Experts of a small language model.
Size: 13 layers, width 128, vocabulary 8192, 32.8M parameters.
Experts: 128 experts in each of 6 layers, 96 SwiGLU neurons an expert, 2 picks a token, a softmax router.
Below are experts of layer 7 (counted from 0) of a mixture-of-experts language model. Rows are named router (the router's row for the expert), gate (a neuron's input weights, with its number), up (a neuron's input weights, with its number) and show model dimensions 0-127. Each number is 128 + 32 x the weight over its row's rms, rounded and kept within 0 to 255. Numbers have three digits each.
After each expert's rows: a language model's description of what the expert responds to; "gets" lists some tokens that make up at least twice as much of what it gets as of all text. This comes from a sample of Wikipedia text that the model never trained on. Tokens count by the router's weight.

# expert 30
router:105153120148071209085129126083139096194148055088096171108150121096138083128090114053075081105104095090169118086146168113075123181121122132145177166137124128149170158153164147171134093099135141103103103123112124108135130094103172154096109101120175111168146080125103132151086157131075102085093143139130131143155161148091175112091187126098148071119153143159138120188066087116105107143137
gate0:160071154174121110134173106223147085153138080061196155141133109096165052138169132112115114092155109170134141128149064111088072108134073110170076087045132127174095136147099137118124094107145121138145103119167111143092092147167153124114179090127115127110121129150133150162118097116084127120131138126116136166130158091174126115214113155132131164146113191131139165112099122087156117062125
up0:077149094128138111162136112169153161145117139133064154074149194075146183132105075079142092177140130099139176175061174143139090119123117150120194119102121126082139131169167130151130164170110098091154182125055131128073189073155131107142106136173090145142163175084201121103132098139096156195124092181122115110123124132163123147102115179126151124123109093079139105100129122103147113136096
What it handles: Sentence-opening words. First word or piece of a new sentence, often an adverbial or subject, such as In, He, Following, Apart, Rather, Alongside.
gets: " He", " In", "In", " It", " She", "ly"

# expert 57
router:088115139150114181146118171104125104154116083131139189120109139109141080139126087079084068133085091081145065123155141102103122160108114083166175182098131132169169170138188185185081097081088174070065063143141120105148128115124135117160138103125152112162104121103160169159091169113096138097111087104136114132157154162107141117105151107154156086102123151103178145179072061115134099117111
gate0:101102125150117166152102099111109111167146083151115111098119181125144078137145119034081126104047073094133104123101183103101129171086130139182162137112098133123176128139170137157117132051073202087054073111130143135128107172165185166180113125128142106146139116115153153166138146094133130091118074125106129114154172141164166153145138184102125082097130136130117084156077110161149107145091
up0:093126109100190084108112138122208082123132135105139089116189080183136130146110133103091084087098179127111077153156067160123170107096077076155120138139139128159170165131132200162083075113103099116128119078123078120124143092087163109200143132147149088130116138158088139091076166117127123138148163094162137134076067145138133145150165175070093094115134159115106068162113128120107143099155
What it handles: Word pieces in names. Mid-word pieces of proper names and digits in tables or dates, like Cap-ita, A-ale-sund, Aj-ax, track numbers, plus nouns like documentary, airplane.
gets: "2", "1", " was", "'", "9", " is"

# expert 14
router:140108101154105242174109158094136079158145080127168165134117119117139139084124105122065188122102150107111068132187147108095140169088133128172147133098079158135156168180175134196094100101083124066111076137116119117158101113107129113108073124113185101165127167097144135151139151137095153119103082133067111100140192156156138109121101169132111074124086142166163155137103076117107119120148
gate0:086184137126099083114087127115053091159130132124110112065114136118190163082108128069193133179094088122147144120165134081124153114109048087182145181171120127175125127124152110159123150099133081102135101199161125151126134116133148137140092100105178101116156093182123119079081148165111142090129122148122088132235125138150117133127133138174111129111128162099102058109107100126129096117176
up0:170096094100123173148131181092184103121128134095138187166196094108149123170154118129111101147157159142126129111095126192080129097141133065108148082076125092125119091114120198167225121159167184129139148083125095126137141131110102078156191119198086114150113131094123168178099126103095124076149111098154181129099148155109139122095093091123119119146179116121190159143128130139116151074108
What it handles: Person and role nouns. Nouns and word-final pieces naming people or roles after the, his, her: father, son, director, coach, and -or in pastor, collector, chancellor.
gets: "er", "or", " son", " city", " state", " father"

# expert 60
router:129128124164101118103068143083094061161129154096117122115102164097130120153129129107115140132078106121148129096151159107108096169105097124173169149145013138150153175156225132171128106067135129098065050148127110123090144077129135137165142103121189100181146155089148162146105142115134150096086129108114138137201204120111112091117163177164098111113148147111147134148093102156140097136108
gate1:084068110164124138096139132110113059099134112125201173125145104087124121138167109122093159114198078121080084125089023125126131128140084091164133131156126083101109131092099075147125113095152190163159193142138049096133113121116106151137141179135141133102129105122072100122138176125156137147134071148124115062168106113103134102076153113116176130135160122135090167150125132076126133057131
up1:078106148114121124127139102115109146118172116118197132128126100126151121143119133121148133160148084120108097109131101109037153143121111127163163149138071123128142102169130080148108125139133170147119156185159142160148137052091199144124076229091116173076148141141067148150144123069140130148023174123114103105094070147093125093106177123125129132092147153172076113161141101119133095100180
What it handles: Definite article. The word the after prepositions or at sentence starts, as in "in the rural district", "of the vehicle", plus proposed and nearby.
gets: " the", " The", "The", "the", " proposed"

# expert 48
router:091094119153087194149104161095109096157146119117164189120096133088117098127136096088099096144089102083138084114171122101116115167099103104156161147095102116166185180153166187187094089092085153059062077149143112129149109108102142127137139113134168088169084098096162167178085170106116142101093116086117147086162151170097153124110126108137130077120135119106174137175068061119130110118106
gate0:138115118097133153119128156111164135197117089124145058170130149150172037115106129098108210129107138134136104144144130087110094112132156119144164128133136133107164205108165118127091123092108154069070075149154129122156169094070175104165140086054115089105154139048163126138154082079157120130100049093126108102124142109127138097116139144085113156110126157187142127119130105097084136186145
up0:168090139052121125135168139144086132114118096152129093125126139110162117151156129134104174087188084116053159138101137160185148127135158109189172120133169133078110171132136238142141144183178156144144140089119137140104108185108104082107174126177078131138110131134149123136110104149078060112109169098064091157134166135071117123154114059116115132176129121142124162138150130126095162153071
What it handles: Punctuation and table pipes. Table cell pipes after numbers in election and sports stats tables, plus periods, commas, and, his, him in narrative prose.
gets: ".", ",", " |", " and", " his", " him"

# expert 61
router:063157016138072199126132134096106091150160076139129137105138129101132125128104098065128140138110134073136131141136100118120107156092114104163148165100032157134130129144168124164106152041140115109048084179140119132135097063138143111112111107112144093136161128124131119164141135085103101107119120138145142127186197211132119092110163140159100089104104156130131126160095124109096098146085
gate0:075119129151108156086154125080141097110137132117143156148147117116110104069085156116129076159091146096144109108182116111140126105077114125204126154139152130094186174144112155096101117079136179136116139049137132141156110207073162062090134128171127101104163134107100102164119125115203118100101114105105118137193116162170170123157120159192141162116198076075124158116153104099086090124149
up0:059176108097143169130116113095118106139115117152145167143106122153139145151170094108152136135163122122156159103138113115090118119039158161147121105125095078127133170131097137104176113089165171179137165110184177079147156080145157111091136098203143132104158181163145100082132124131165131094165141100127148195126143130192159086159118127208193119076164194130145151110158096066138110119149
What it handles: Year digits. Third and fourth digits of years after 1, 18 or 19, especially birth dates in infoboxes, e.g. 1819, 1934, 1982.
gets: "9", "8", "7", "0", "1", "6"

# expert 56
router:123123000131083137168078125102079105181138101125146148120132114103131114147162094124145073126108136087123117122137143111108133209074091136143157157131057119136132168143146139169111133110129157097046117114145093107123148123162096113137141115109130118174141139096119126149087138133069114090144069151158115125192183217130137106136131108172133056146144139148162143153077141115104131158093
gate0:127159111143159142058163137191145137080143148198128128130174127155129081126162164103117162106140159131190174106140132115166082065156167130097157056065104171129142135137113107082130123064138096055142120124142120137141192105073136077143152103143141098109161068141130164096115143099076114156103145134122161108112214129101046149131165111100116094105078119098153134126113127110168125105109
up0:151215143147179123170083162103112110120104155193150122107135133169126130127161193147124154116121196163175150080156134175166102118094134133102082080085212092089157226105149147135076103095138175094123124097157123117153146106140154116128132136086142133107125114162115132095140117159083131147116141111121150110129205120113057139142109154086143050155154139088163131107169137128125132171166
What it handles: Digits in measurements. Single digits inside numbers for densities, coordinates, percentages and ISBNs, as in 563.35 /sqmi and 74°0′42″, plus census commas.
gets: "4", "5", "0", "3", "8", "6"

# expert 1
router:133137111117072183101077158107126091166111116136175146047105176082159093109101093098053141171060115146151091080155121125087108163087100126137136169114099130169109162131149151134097158073155138087123112088105075160142128059156128098151126118137199092138109123106164146161120120128172145082158119151134133162163151181147173110155157132159137103112109163129173152111044126086119110187119
gate0:137074118132073161114088126108095142096125140137158127117083134103168079132150169139065120150106132148114173146064080095100111162091180145156109073112060151146116145101132105151098202131110075107152161105129108112100172099111160123088163114147108079111183140124122197119101149148134152128128130095121110054170136115161156115181145133098132170096103082100117119159054166105112112118030
up0:124092129115205136123072176139161103100146173103053123093131134106121128107084159120140161115096185114125134144197163048103095089154069064088126109104193123158131146125171144119149080111110151115109111124102107101077131181116130114176153120117114141156110119137119096146106117089116104107101145089197072152067078135131099096072117088129142126176108101119092105095183111135119136155197
What it handles: Linking words and colons. Connective words introducing a complement or list, such as as, with, including, because, by, plus colons in lists and track times (3:30).
gets: " as", ":", " with", " including", " be", " when"

# expert 32
router:096126105138140134149111146168136095178135060149133101103106144113138067125110122148111148124072114117140109144114130129116113155138131128111197169115008145149146168134197157191132152095140091051066075180155111153111135070152136138132122117146166119125136132120139180143098150121151167128107076150114149129155159193143125089107155152139148068131085149158190134188053084147143130137099
gate0:142076153134160171141144168094132118159128085131150127134132104125155157134196134056108131059133109085107148094165140118130143168122132040151097123094152081150183131152206114161073120116138178119161100111140143078121152133142114183116078152097165140160161097174073112115191106096102126110166135112139099140177128086121119165086119101111119110136136179155129145120098123133046082212130
up0:108217111095082125137120138110113134074139183118110147142067166129149102141083155137115106140162185122141159127091134148158166150099125127161109129112094179116061182076095138180102151128095115194084141140121128198099105080082156071166133126115128161151161127122177148163149085132110095100138116158152146135149174143103075123180137145152110185131123063099147135180142167111200109118083
What it handles: Commas in names and lists. Commas between place parts, list members and dates, as in "Kawasaki, Kanagawa", "Philadelphia, Pennsylvania", "July 27, 2018", and in lists of names.
gets: ",", "),", "\",", " association", "now", " headquarters"

# expert 4
router:133119074150084135137114177128124062115137131153140183109150115060163033127120131129098140107129123085113100116121150099104154180076110108154192170136074146154167146118147157177112100082107129042112105138141122106143121127127086109148149073160126063153135132129158143174073168133095127078125104153153166109165184203154151132088100102149133090132076161116153120165068147156115089105129
gate0:130111128169113154209092117106172092133136153091168113128111085132107123131074126132138241150136103141118165173083126171158140094115134155171163131152131056193172121169095121159086177066117100139098108135188158158096124141133126124115101141087164104115162125159133096124140110120158134081181099159109151102204160178170092140162093168098153130134102189139091091139114144102131159101122
up0:107151115156131154162134127132092197101156198156186063138155103122156112121164191172132126159139186144155109159097162166139093095137080161196167140167125052166189122110111107130098136130166093097174082104198090172101131154077171155146124156079120074117144043102110168109107161142127101114126109134145106137126162135153132133129160133142149153093105152148150087106160138086107163153153
What it handles: Digits in codes. Single digits inside long numbers, IDs, coordinates, subscripts and catalogue codes, such as Q263'4'3880, EC 1.1.2.7, No. 3.
gets: "1", "2", "3", "0", "4", "6"

# expert 2
router:093157114149089181136078130108112056186138109124145106078145109106147094149099134144118140142086078136170116121145122098099105123126105131138199152129048129136174164125150170161153133124132111052100066113124061135109125081152134136135154135135164104129131133052131162168099157132157138120097104119124113097146183221130164121120132122138113050120116141099147149175039058152142149109150
gate0:122172106151091158139166137116167169160093150138114139113105149096078059138122128102080074105136100117129118086187169171134179133104111110157085172044163161157120120169172108139101109133121118197104118142190136116132086174121138072126158101122166147163133102158162081165185144126102108137111131153160114154160187160166107112090165097102106193063102185122097108154135177127136080132115
up0:033125150157111142141134112129135084140169072062189118137158186137148112162126138113134126140069135116184111166133159104120104113094145158119112102119100055130106063165114100138170162156182102183172112138106122153133145051139150142083078126140141203140116199150101112117172136130118091080066135149118165136119161113125140115106137132174067155138108089147079107064129119165109150113134
What it handles: Clause-boundary commas. Commas, often "),", '",' or closing quotes, ending an introductory phrase or clause before and, which, but, he, e.g. "Aged 31,".
gets: ",", "),", "\",", "”"

# expert 39
router:092129119124126172162096157111115082170150102101147152172157168115139072122156129075124104117115091071140068114127155104115142179057122107176170189115132133154173137116165183162098123061127133077078088136131091123137080112122155119136130102128155112152086091083159152170094120105119132081112084097102161141175157184131136150081127111156131064115083145127163166164063080124168105129064
gate0:123092161111049147186146122160097193151108126114103141104108081130107107181089112146099111148094168123149091122123191117144077136142118077145148123076118121218123165152145168159101134106100201119064118122110120079084101136142134108142140129102151138116174201153127163127127167119124142081090085178193141090156155188149129091078117091128127123114093115190153133147095105123097140071117
up0:131092150220099154128155116170122147134117136125085117119158143071142176059141113125092165153158088123201067153089136137072121101121132094142128131131159110122129098120104192139134140158112158139127083186144167105046073132132111043101074138153110111142148179123152191095167167166148211125087158109115156133151126170155136126117115123125103141139153141131152138133098134072181165108156
What it handles: CJK bytes and years. First byte of Chinese or Japanese characters in parenthesized titles, and the leading digit 1 or 2 of years and codes, e.g. 1990, 1847.
gets: "1", "2", "3", "6", "5"

# expert 43
router:088105083156108175121049149075119110144089099096144135101161177110120070105128095090063137129107149125164095100126153114120120179065109089144141123117104106179151171203175147129103173042052119082100079154175090104119109115156149096097113083134186121159153121108117140144127142137153139114108084143126123134145145156161136073139176108115108085124128120135187103138053105158099107147145
gate0:152147120131105117174118114136110144088137198123114102109126113170134159060149094101166166179168118152086192127113110190122175109101075139118137148119115145145164184130080119126149102124126167154115117013187089130102119110098082079150103158117113116108130149077079128141080148148140153144110231100121145135105112141118127127134156108107056122109201127117117109188122098124133108076164
up0:110180143072109127090125127093109154099133178195131150159150127123142127172129072110093111081135119138154088179116112124116151118156132153143112107162089101123071066113107110128153152154140094132134142207121143125136190133140129108111131071145113057156117178164207158121139084140117073134143113135177131172143158121154131159119096176139227103123046128107107173133098153074169084156105
What it handles: Auxiliary and linking verbs. Forms of be and have right after a subject pronoun or name, such as was, is, were, has, been, became.
gets: " was", " is", " were", " are", " had", " has"

# expert 21
router:118133032137109141157097170113097057152133045124160193071150107103143106106162135108101118134130083095154153110129129091091139168077103102171151141121047156160151135153141115144129152081122148066080118145152119114118110071136110134142123124147127088160153130134129148157114155111122097097170099151153170144192206189094131107133128097133107042130147165148144148134055134160120135098102
gate0:094123107160126160157123119058138098150079032111168094109147157106113197134154138127142076147121103130123155090182134075106150114092105104106169138165127154155193127124138106146158172122169149133149148116134128130198079151103183107082128128105116099134151140161158141137104120025173135179188102124118104161168108135111074121127086146152115076105145081100118106096155103174123112192096
up0:151161145078119146155127124109155099120151044174127045094136114138098144114124128088120150132133093146167151153164148086150102139096155148148138094138114139104130118126095122115108131078101120162147145122225160089175150119127158186132155115123125133071146115142156127187103208179189110143145057106101112158118123105113076114122133133119108032047111188139132178116111088121086114137151
What it handles: Digits within numbers. Inner and trailing digits of multi-digit numbers, especially zeros, plus number words like million, billion, hundred, twelve; e.g. 300 million, 330,000.
gets: "0", "5", "7", "3", "4", "8"